config.yaml
n_layer: 10
d_model: 256
n_experts: 16
experts_per_token: 4
d_expert: 128
d_shared_expert: 0
activation: "clamped_swiglu"
moe_layers: [0, 1, 2, 3, 4, 5, 6, 7, 8, 9]
router_score: "softmax"
normalize_top_k: false
routed_scale: 2.0
balance_loss: 0.0187
balance_bias: false
init_std_router: 0.0377
lr_router: 0.000805
vocab_size: 14706
norm: "rmsnorm"
norm_eps: 1e-05
tie_embeddings: "early"
optimizer: "muon"
lr: 0.00686
beta1: 0.9
batch_tokens: [32768, 65536, 131072, 262144]
seq_len: 1024
train_tokens: 484200000
steps: 5198
dataset: "wikipedia_en"
Below are experts of layer 7 (counted from 0) of a mixture-of-experts language model. Rows are named router (the router's row for the expert), gate (a neuron's input weights, with its number), up (a neuron's input weights, with its number), down (a neuron's output weights, with its number) and show model dimensions 0-255. Each number is 500 + 25 x the weight over its row's rms, rounded and kept within 0 to 999. Numbers have three digits each.
Before each expert's rows: "comes after" lists some tokens at least twice as common just before its tokens as in all text. This comes from a sample of Wikipedia text that the model never trained on. Tokens count by the router's weight.

# expert 15
comes after: " ", "1", "9", "2", "0", " ("
router:504517527472481490534513522469520510476555508517522488465459504489479466489463495530514488505470540504500498497496503514485483505468539474486505481506462480482526521459492528459467518486505488514484488535532480505490516513496493502497495497535481558534505538529482536502516509513536541485456478447457480488556522486498532495458513508469522510470515470538533488501457555479514437497503511489494505526518498511511505530492547461469499467481510476475505516481540454525499507540512501478536474507457541518515530535573497501478487501476533507515491504485445514530511496515493516525548509520495512485490503506546463492482456482508540503537501449521537510471522491527512517512483517476487477487545504471454514462519523463466533489520484481512500503508469484528460508480521483
gate0:469550462499523473501516510490495502541509482478552465451521521485487460476490484494473476475508512497502445485508525499528512503507494522505458500522506539482485500495537511466547480537542494464481483547490461517496496478499470537434514462523504540494524549520490526515543503489501555530513500492536552529499528467492480485543492522463491464474508461497460527495517547486517485498502494490533504486543506493542473486513487542455490470479459466500495553487522466498486475520493511502522486496519513516494516504467505475499453500502495466506470510504449513528455491530529526462531500463485515518533478511522488495533496504485519527487450531481530544488450481488476517490480527506496489439512476478499498492476505476534496465502487524483493511466526511483498521515529523
up0:479494469494502543512520534475486501521515458489552448494485515518469468506484444533475474516510504488509488520481571501501498491491491514483510557510494557484489460473543486439548493536504508512518485463477478506530477499499489541451534463509502525479517501480504520499531551470475486529537460483527545561473493476461480512570500493482491456485463485492470504477512510536515490452476516478503504506547464507512449509486544525457517501482511498471495475508520482512503484523507469535514508484528475500476519489516500503492461511498501483502499510513470492496508516518495473485485521500498515477494425499503518504490494489499542538499457512497523519535456516479497486553539523484490516468492491495475552502506484486510474460508465470513508496460496486520515525514512519
down0:518504550502480525527463504517531486506448522514536509513499521524487477521514480546475543455520508510510466527499527489476519505520497478508522492495486502461513532476532468531498497512487502524540473522489520532497505473488502481521559495501541514508535477526556534504510537480520517502558488475562523457448520484480514479575452510494484502525482493457492500433507512536486520473484493515503539478489502538455531490489466476479527509507465454524495504501528519489498515526463493490469501493515474504520516460508458520475534520534464541518483490499504490515468499521488501496504572501488516532515507487508538525532509497516503493543473527459484498506538494488493472490496494511539494450477553460489505494531489507538540534508490489506494512489523504503488517455494473
gate1:469466560488523468450457483497544468505527499485519494479469510513527520522522533501474481529502543455511497488472524525513493493505499550522504512537453488452452489473512471451508476497482447568523502544491493519511520547483518562517501496502524496545486456514526499488526471499488498479444482529503490510531501525541479516489541510526541490467513519478477501419490473520490485490495498487509503502490547498522513536526496502505501494503512509491476545539523527490495506521458499537537514533509506503500508443465492487525498490475456463549520504512529495489496473516522505509446500501480507491513513525502521505532519482511479507455490468514494501520493517498442551459508505511501503494475524489516521477450540499490499511550480517489478496495506485473493493505526487
up1:445476507479457463493482493492517487543478496552517533516481491465530560520528476507517470536501523486508483473500506504500477548472497541487526484519476483484445525499540508471507489478455475508498491523513480501524485520516492551466483502458523498520454460482509507469527495530495488484518486459545497501536485500542522528497475479488531479498525509497490531473514504519500534537532486484534502492515545535547540501519491491551522523515514507510496494505517475469466502513514518520512513494455493507498508449506519495485528525457489508563489529514480477495516517522514484551485523512521516494496497476480499470499460515489510508509505466507502551556494460566501563467480488544471512484485515470509478544466510511470475527488510504480496492479490515483463486527502437
down1:498510492531509463511480496506492535496501513500523470504499479447444495528496489487485459477458485537487467463481540504500545492482494514517502505500538512534457482482505433476522511526508483535514493503516505488470519516522487492546461471513508522554499522511493507514452547499498495543459501504503503526487520458500538479487552515515473531512527519496463485502496529493492505492523491504498515475536477502493490508548444513516497472468518537479499503521554509500489524545512481518518507485517518496494505495489498491560496556530509486460486485509523450462481492478471484509504473510473497463522513480447469543499517520517501493506488505464478506473514473476510591472484477508509497527558447517452498500525470475503523505459543525516481519463535535512501504534509491

# expert 0
comes after: " ", "1", "-", "2", " (", ":"
router:467502529526484529462483487509539477511491530497525512504496511499511498527493487513500500479484473478518496473488515468531517487460511492529508448464494480484509553460501478541507531522521485474488526500504481511450500510450501487538494507539487486495517523484487555472553512489475515548482490507494464530538499517511490533545536491531492508467465438513568490512473515534469574495506503460476494518475514512508484493488495510467519515516493494521531542488487510541482506501553487498513475513519496484493490471500481495534463481477505491483475486504457526511462502474455507539518495489523482503509471536478500480526484479525465509526491486496532488488507494492506487529564495498492499551504475501514518472499501441518510504470523455484541498449506501493464504538478594
gate0:494503551488493507528433450505521510479506470464466477500505523536474468537542460501458477522521464479477491498524532480523500491487531480513467504460512475533494547473467479508514507493463482470503462503501522486557502504530552534461527463513452495522499508514541506442495487497528481543468507524446500474465528470492523516477459535505488514532486472461481506549496474479498489477506497507482494475476485533532484515525476522536505528493488516570535543513474467484503494519464483480489468487474537469489469532546512481516547477465481525496523506515488473517517500455498525495480509525558532512471487490472527501487488522510488480477496473483513483513510486482499514521525529535504494499513516504478522510481521514477472520513525497503505490502471553495460499493492470
up0:467515513498486505474490473501527518475478488499483493490479476530491527491559527500461494499539497475539482520490500508493505494503484495492510505478468456480537497460473469528510508483498517498523505476491500519464514492498527527496528528512470516493499520506519523474500507443482507483438501544463500513447551477521529519492492547516480529540506465480444520536486518465461473488519505499456511507502502508511507478519457468492535556477513498539500536527538517488506495467523527433491481494502526449503466560490517485521490482517531479512522496494527529509507463511499559497523514516554496557459489544467520472516498506528463449521515448481511495493510505489511493486542505527484520493503487499499530544537527506481476492497507525479501485517495509469452464529490443
down0:500481489477495500499498495446529544499482481500505530545513426481551507479508522522456482474470510483516544516521500498524530498497503548537517524504503510496499445506511475513482514482486518502535519534558484524508502487466494485526509498516455490509479468480482539474493511479513472490482478510498492517527502536541481498490516489550501530498473553563506511466476485508512479534471512496521487462510491460436490529527464460537507479498520483523533530509453513481503476465495483526480534475506513489501488529523523508511515513487493511542466523510569503505498475504531523493438506508502544477541498470533504500478478526537486500493495550488473515477545546456512486510504502529520455510519495479498502525490539504498534500468514509497522488454442470499501478526499525
gate1:507522545514474498534535499501531482496490510502510458487539546477553533527525544526485549459440473486510477501494531494519497520497535541477527493518470525509504496496534505516516503487532487490541507524526508470465505561511482512474526507492464523501458468530528515474492506476467469484508494480483525502505511493481509506527554451500447537517524490528525503517486497510495460473528497466545498492480482494477503495520522493475528467471490499509532481491560522493475484501490489487485470509497503486540456485468546505504489496484454510465528498494504543489538546513504506521523474544478504514522504508524550498461509499516471481473528522514523519520455487488528466440496492496519520452544509519458516501477479486485500510494509462485497457534510477461477502562528492
up1:539525472526509511505526513480528442504486505469468501487518525476500509517503503547490507469452461464496485509503498503468497477526529506453545491479517522484477526456548520526522533483503471515528478507501504543452488560504564509516504516461505529475504457504541480516497496488469538462498450456497474487480546485449498499485520489492463515502519507502519533467482489515526520494510505500525493550454486500446520524503494480470520513502505505531470497508516506477508495476501519501491505509511532519531454479483520524529519487500460482459464484490491527458528535521506518477524445550494476507505494476512497531496502518454515494517491487476524499525500481519519440477510511447498517447559522502475516513494488463488483500497486474505525461516477487488511546547526467
down1:518495524537489495507492520519489505493503495521499523521461496494490498462474530504517507464504486506465510483524477487506463534486527528467466470478488479512493490494508524492500548489486576489506483488482521508456451506476487521487475551459493477472488503460498442529477538479474500466456528492540481499473499457465476525480499470488483500512481540504490550500440503540473515495486512537482506509503527481528537496470519481502543463480469502511526483508472463463504536545493536458471474485518566477474508452522491525497542471524502515502515525496519465429504484480448486513553492492474480521493480480522505512480509505465547479495531483501477494506499515477522499477504478502474505500517523496480535492493483508483480473487524465495508428472514496551488473484526476

# expert 2
comes after: ".", "0", "5", "3", "4", "6"
router:488469483489481511489523553489485479493477517555479513458458468539464520515550488481467520487481509509519513503456443477503476499491475488480509457507529471495533506484555549525500456503472512457438513489497493468502491440496528532520510493516524499498497535512483459502545524493495525535528509488471461509522472504496488492503468520484519443496550464504545487524494550467479492554490496524472464510526510524495526490505558472508486475531526547468502525462495502512519478542508526494495525517521505493521508515512500519452476524507524535490474522527470520454521541521475478490463543504513497517486469480505515447527500503516519493511529490468492505475462487491512510520498517481484554465506463492501534498499503497481502504519527512498505541499475501477532492547494498
gate0:511499436530483490520495480498521510472505496513481542531470510512486460476533485472521506498516486503516478508481548511442501527519523526519523497471487521479518525510471476524509502457531537526500510492505493478524491525504561589474493486496497515533539478470473475485488479527520478505496476512489501528501496511512473517480475479522495467480507407505470510456499493480455479463487510556490513538532435450483506500525499502506504521512476486492523505543477504500486529536505503516496497505507447488478527466496500532481487496463512530474527477487484456505494482507490454525493532547496513524484467542494483483527512471497496499478488516513468454495486480513531490458515525477473538513485480541553467500518485538505480495510550506479529456465490529504498491515503465
up0:521482468542487494508519474488465532507461518480496517512482505528521509495488486458463491551500516482472483486487537507469489510517527523533508500492513525502516530483527506493500431505530525506513522526456505440522510502471566512548529532491495491508538520515521459510480487495495499535504437504559477527494478506546515514518492454530477446487503502501492498466458517465474475477518471482482528536498477499483529484502500554531481494463518532513492537501492481497452483497528498554541484509482513454520523463538525539527521473468474498489501502514491511511527464530483476489499460528492515512473502530490511502501547525511474478483523474491478456487500479485498504472513526510484515534478523498555476449447495519519481488506555493508482500491470523487515451515471494
down0:500466497571477485523511537520456459519552531501525492505553487453469463463526504488489508498478476489503512503491548502516505476524475524550467500499522503501498471498481499521506500482554491517511511537496518525486519488473498508469511478460481468521515542487538463519493573521483514510486493487499521514529482518541461533469481571480540512492510510481541541445531532499491520500515507464504458486497495464509469470493523509495476522517493472468479509474477508507459490516468471484554522492494483464510465497512499513486493501509512459511450533536479468483506538503464516531481467518479468541495468543524497498482503525497486479518510524507508509526455482519470498507469527531523474483439503508515488508453516485516470476515487534497503505533503484504513459480472513
gate1:509489517537481508530507486496485545485492515515496476510539510483489478501494445458502489490523471493472509492528457483487490545486482502527537489528455495523520456454499551426495482484526494469481465466510528504477520484496491500514481541507564515501469497490512514498547450477497502468498491495527550528473459489455514490491492498514533478481509494484491484483484471517486478512485514475492509524525492522482478496554500514525496527506549516517464452558481517516501514486487521507497491487503492501492485511505540524442484495483490473522483469471482528487505522513549570549481487479500485498515531494506505476474533553500524491515498486479548539489579512517477493548516490531547519494457497491474502505498512479517453480470497475507518525483477487521495452526503473
up1:504501504510476509520526467487510515527514484517484476489526528525516504474483462484526495506448483493497528528528550500501517528556456517500538549516496537494502457460504497499457455504523490520488478463505486510508530498485520484526539509487571504502503494537512527493540472468502488495502500481493550544497522554450462502499468493470482468510518496506458508486508481518483502512487510485498553516473506526507483500508500496533492486536545510538470449474484528503529481463544514496487477485521512499512504502511515529516484523525472478485474492504465518499482503525479553480510506487524463474518506486511493481506531494483489452530480500495509534487578519494505500468498518528575528498457488513455517493498477454494507509530457520523536537485452498513527448550498466
down1:498537464504518513488505507555527512498511440540446514531493503501510480499523490488572470453523516453487524504519545522492479499482495524489546504493505499535513467493481488501518509477481481463491526496497522482539489483485505507510489534467501509511477501516480506507527437479497504504547494507525508477502513489510503406492484454480524496506505494466509506521525450466524509472515518523454478522514531513511534483515482533472489482476478536486494513491504490493460500557473503538502482477535526482540521485541524491529482517511494485508511501502491490518479454499533469488544501491503516498478489504530474539455523463517500501488519502515491453537468494519516452482458561494524505509491511477519489483455456538528489518498546547479541544452515516503473484493503517

# expert 5
comes after: " |", ")", "\"", ";", "°", "″"
router:449483555480551528515509466515515480506487542480526514497500504518519509493532496536442482473539510465451524539527526515500538513510504508490480524471493488499518459510527506494558520483451475492505469486519539505461524521481462513490502532528415461517469473485562529513503462517487473511492484551488517543502476493474479541479479510493500485478474492493493509500481453491520521486500502542471479515427512473490501487482490504498519488526501546482450504496498540524532520502507537492510486462525492450494454479498519520499484523445487476520502506471466505490485510504479509502483510538521439500486522461560517473446491485508489500518480525460497506529485504499537535503498497472506526505493494530507478500513497450488475517501515502481516497480520468498494527491487489
gate0:492501482494498492509460475516506552445522504517503479500525482465489460498458496506493531497562505495505491512519501492532477453481530479490471491511511495492518463494487512448485507491518516528493566462468514501485529491493532481506509469503484515490491466511538468477499479534468459516484521498497474459520481531483509536492517517506486489500485483540488531488471559480482527514517494514503488539456511517474535477499518526460497501471526490477510478502476530482538474507455478498469518485488456516485492504486529498539485508539509492504495511512516491497461509516540527547502503560433496447423537464533531498546534511528484433532522489509525491487532499486512460530521522528514485511496499475569500496507522463526500503525499524509487518518520507513469474458483488
up0:435476503501526487486510512459525530461539484519531508507503462447495512459445482508539545520471471584485513494534492475511450472543528488491478492512504499504505446504504504473512511516480499532500497476458518499493539517530521512503527463511494476517485536508484466491502499515486477521486496510506507488502485542517533518470496482482481475504485474488545489499475474500511494489526512559466494506470454501465553500502469526487492481491557482471510523506484490526529490507457468501481521508500500530531480464542540482523511504516485515547524500481518473441526486504549461497538468508497523451481501444538531492497535515493512457526477510523528488536505521494514495534501504506477488525456514511568494514491472476511505494503473523505517511521528480530523490470511507
down0:488493521502530458483454520529484500543487494492477510492514481496488490498514506451523520481518512477476464539507466551493460460555535471491476510535510518494513530470528454491463499504512515475469486492542501486476507472502555513516452496466514498523507493520428439522497484496488491505481524513523523507515519472482514502510477454480488498506504472488491452498478504500502510497470515449485496491500505480465496516505528540498515523466429476517485447500473512512533456483505456563495493484451482505458529491519512487529502517495484489469554489533492500471505547484516533540523505494512471465560552467469475543503481487522506503540498510500534511524513503530474474493460460517536507523478468481536480486512517451483531490517491486497511504481492502491510494482516518
gate1:510472496524466501551514446491460529525508526457519459490497497510527510500514510481507500508505485535486467508521525507492523538506472477445540493521508488457529538549502532520504480508536484493518487489502499490490524523497509522545527476462457529526509494483481515492550500524435496448502494521485524524472469488530509510497510493525500525479501512484462495463500483502481503524518508519484490475478466525508516510521516500506489481517518564513459503476536518497508505504497512479508498483465497489484529504499528462505455497517480488515513536496461535488480479492447488467507499547483458459520570523550486535473473524496474488508498512511440536499528570533521478488487490529480542496481500526438515534453462512526498485491504483481493490513505448442529500516489495
up1:495500510529489500489514466530501493516505540468501467486445479517551520507481488422526481534516459496524490497520505472480526531488514502472552476567509488444522498512522538510538509527534516492490524482509460522516518479512493526561516496467448529518509518511474490491491475514433502419504490513505492535438525520508505496509491500533495506494488524505491545506480498524502493483489503498446492468502482527539484507468525493499475447509517516500486540489515457491501478496514509431475472518502502499519497483492503458525497477498516516481503512458460519512497458498455504497497487551489453467540528517528519502484535511462461490498507528493501457495518508533490468499499487531488510504516495531504528554503509487510500511530515513500446528497512459461515504526473504
down1:482496529533504503488489527464517509507490506500499536509486525525461496501503478483522468468484547505489517492498503465514467559492480494508576504523533455466479503463447512484498548517530513486498521482530484488525527514494492504513434523509460486511548468517482445498502493497511516486531492547466484512540468472503513520511504495518490491497512518519499497498478493548443510469500472487496518539530508456498488501479472487528516481493485497486517502492518477461479500502511497482478547505489500511531498490436475497468484464522512472542531491492531480508473486544420504521463491498497492511480462479522446464508522467516506478458475503468512475494482506484488524477439491514491487553503478517488443443510505513537491508474519515487456551520494512454503519483487495

# expert 1
comes after: " |", "\n", ")", "|", " his", "%"
router:464497514516533506424511536485535508498471513487535528530529481517490493533498505490520526470537514516475518487497506518560545489490523514491483494497473478520540501519515532498517493541460499486487467519493512487501534517510521484508507518479479521474511467479507501543509490517481548505539506502509472461507494466492521495511488509486504505496510468491461488532484458480474506460446513543495505498514502477499515486510526555481541491475453512488521498531500513482507478525522557481528503481527532489447486519528458494565489472524484523481518464515490485456498514535503506458502453528489506505471481491499506526501462443508496480520516497509502471502497485440514499443516467507509536512445523471530522512498481458552481477482479506489550471492509463515503531497493578
gate0:462522494486500530477521549483504485464506448472549521513493534501543505523498469499505496474492485555502484481489502506516487531496475486493450528539470515473487511495550529499517483566442500520522478536507503502466494484509487512452522517501505498548501540534522534502492503522472468514494493548512515500484535460490524513493487546522523509439505508525491505458479528559497512508504491511511488528487503463488526443539466535490461479493493520542486465472504500516498519478477504503474467504489540535493483554507479542524498555496497483462518479501524565490487524529525497509463506520488552503493510511474511508488508511511506526478493481494503470540505471528526523495477469473535505482495537498492544471501461528469516483512499524534495509454474510472513505475548511
up0:490548462465506480518448523544485511473497494432505524464495538549573472467493479523526482521508445471460499500488513480522496514496496493511469507485505498531522565486496522510528503544470517539471505482474503501477504507497490487456547498499470495531494517549510529485526463485458487546449515506481513517471518479471536489517505531522510486484513511517513510483479509482467497522490500505549469504513489495497469515502487492517436530466522526506514524475475516471525535496508495535518486502497507512521499532489520505518537551505526509498484504501499520466494529516532527489476503533458506459517521518448540475523487463484492490457537481520482465536510483513519509522459501492515500491456521541507511504562493485454473469521488531454513519513489476483488510483532523
down0:482492478514483518504505462500475499526515542478507512506536526519486465492559486477543510513491478489514483480521495483478464551443514516488513504512491509503453478481503491469484509496473507555553526501470544515515551500497537496475481538488493500510502486476510545497522531502524524494483514510456505485469508513502457457504515513484459488494488524516476516480470513502531474491531481502508515493492514519484521437506493500484478479524513463549547467507540491506470465465501522473464492499483500492512519470533504494495529463510512526517494500516477513545533467537434453520500460501502509527490473482485505514515541476502541589529485534561475500525502500499536476535533494505468451479492501494518509487493510575522503485517507492542486482534490494540512488495493526
gate1:494525502521517560526501495508512474512486496507564524499500441497505521512475523506488457474523493488493507527473468486521485454462556485524506532442534501509503529517489451477493484470480513455490506495535508510542471480482469482486514492489526504477520508539501497542502482449513466514520512529529473501482546503507485534514534562472487486464506475460506505446484448505497497449498466521520515541524493471476513453506485491504495508476452515553465445501506501472522477493543499506490490496490535459494469553517498533476516484483464531509536453532484507483534521504504517486479463517521496506491419508507485518499495522518495520482490497485520527503497490489458494521514514535495504517494498555488498507489520511522507520468501525525494496500456494551487508514486540
up1:497509480510494512488510472528487509509488489495547502494509467499515504471450495478506452492506535496462507512485471486547527441456565478499513555459514496478526503507510497476489497477510506455497490497528492511518472535478504488456507516468498510474512519523468498505477496479529479502517504507508468490471514482484502510530508558474489501495523487472471505477520452515477528495546473505528524539524501461455498497471514463492494432496492494522516445505501532515557482517535512478494513497436504460525494544520495504515520495509452507488531456509500510472543502511516476504491502501513519512478420499500524509518495497485491482486502510484547545479471517511467486485505528528492530467502525570497536529498482460483558518438483500532495516469469490545501520507482511
down1:503490547519442490519529508476475526497455464496536519511495494481476483516490466546577507469536468525506506491483521480489542526507466473506542555477553476554523523508489500484519518501501496506458482506505482521522486510491490461487497487514494487509507464498474522540506490488505494534526496461501483485475503492509547463495505508492498523484525483475509532500468452476480526526533515508511503525533521462489465460516504487519500482518463478501482520528510482480547490470501528530467498508515459548502518490519507552525518479522497539512507496465515487525487476486516515469523515484533511480501459525463502517530488424507496490477532546476473560476492522527488500496505517545481508537454504477530476488536469465515494466498523487514471458501477490514481498478490567

# expert 13
comes after: "1", "2", " the", "9", " a", "–"
router:526492458534492526511479486513489444498492527520511465438460509517481514479503516494508445530494568506474500519504461458468546507505529504523493476491528486499487534517482517525441477532527507481537479516476489475477498528521498484520475521471489568502509520478535509522495508529499570446465524485491471537497533494513523502458509477492465482545538479502501468471468495493487525507525502485494467464496517525519492476495484537548457551512544487496513525485503510489532535481490527530456531540481490493495540475533485499518497510498507491494464489516531471504496527505464482491515514517506497506492456519527508482498497449461487481513473451520481498480529481519527495491499532490493496533552490497526509504477497499496484521492418531503499473480512532510484509519527494
gate0:522503518497499492555506521507491552536534510477463533493531527521492511503524525494516519462502478478510519495503519512552526486463490484497456509460478520483504467474475526514503527445434479503455516464499481476508488461519493563518522492436512515473500497485493516493488502498481510524492520486467525473492480462425487491525526499466505503502522469556530478486502485480485478487497515515494456495542523516488456498536501548512476476501505487462528488544496490503482475507465499495534504471452508465547543470459498460499468509545476508432499487453491483499521521502517476506478524501448513461454492526518512490502485499506529515469496509517464494485477460514502462497475485514489496510477476483487525485474489507487511450488508467509485470532505501492514489471466451
up0:548522531517513528536493499485486496533504500517505523524528504533522512469496495496498464491478459466466495501493531492534529497500490481532491517520461525477515482522473496541470535501463502470485526500490462515518494485508472531529522477486551547487522478551501477545478483537479533555462530503520508493502503529439490502503495507480526482532514501506524468467490494486499515435527548491493491502493498528472515478530517539493510482514520486457519508524507526508448457555467467507471522519505481495534500475491487469534478497487491486455453512463483477516541516473501492511498467540481529476516490501567453480468504547534503494473502502512500490491463499546489484480491474478503479507463503497446509482472533540459509497499517447503482514482523501483443467495481494
down0:517542481499458545526536525522469524468516503486545517474519520490470490502505431507529473451508496481496491516527503486524542525524496463518502496465506485489483526489497499521547497476476484466462489486504471504499456511456474560517504477486513449460489491531454491537490512517527482483498497513520468503504475442445502525467521483530539506516520520473467484508483481526504469519489481516445539542515529470506475521488453514505522525503544518512522498495517493504475521489502525506523454498504522536543509482491456516483513507508505493457516456476522470480490544517469507506537525493498479526472483525528524473488514478543502468536471509493525465474510472549529512512479499519485469445508492504502451535455517482494548471493516502490481460498528490483507492509512496
gate1:521476483494450512458491455489512507512508496516508508505518486502546483510530458475492482482479540484457533541536523507492482466541469502480558465548516480494511462465568488479468491469543521496531548502454456528532469500457524515476503504525520512502530522466512518525500506515503487513525486528505508515497539526491445466526513487471554489534492480484444518494492494530469518496534489492445485504511484492460525483521517461547511480515530482513537472507482525485481490500487503514487476494519489490524480524474488520506506515494496508496528479474471487495476528474443495493533504502546521494503506504468476528509498467519513465487491524488541504476498489489464497502521498483549523536466499507508484529503505527553504517476523475553468500500493539559486490528451471
up1:487516526552469509460508474495518505456509489499489496470503460485481478521511473515456468520477509499483507524457522503518471512541479483485534491501509506496523479496559497475471479460517495540518525546444479526512500490470516525453521515495490501484512473521543487489484543481494517476506479563501476542524545510494452518524532533510521494514488482455482504500486515545463527499565523506463489482501490529495521484520497440491515520501484481509529454501516535510491503525485507532510491517474494479468515482544501476486506547515491512531554462449507524474474518502463513527510498523542504505479502505490476505560482478507500487451498539502518528477482488495478486501494520477524558535465491539502505526508480509547497507498497498515461496485517520538540478494430496
down1:485501532522526480518519503465487522471473480477518510529505457478537491491512461514478494518526493521543501488499503544507448450496521489508490499489554486473485479469530495492541491473510485511512492461488503441486496527508518511509492509503523479523517493447514515464540472459481502512527510478511472511503569486522435515521506454502446475506510454530495491529482467509500477491531520511521466499547557510482509506512495519522492515515506459526488469553507490515463537490484495489497466513510496518565474498513555547456488486518476492511526502498489529523480498498527522554485492502481473501516478528528470519482494507503533491453525523456500514505496462499499551491498450495546548473527435519485508473504490505501509497508469477506499479514473461539515514473505461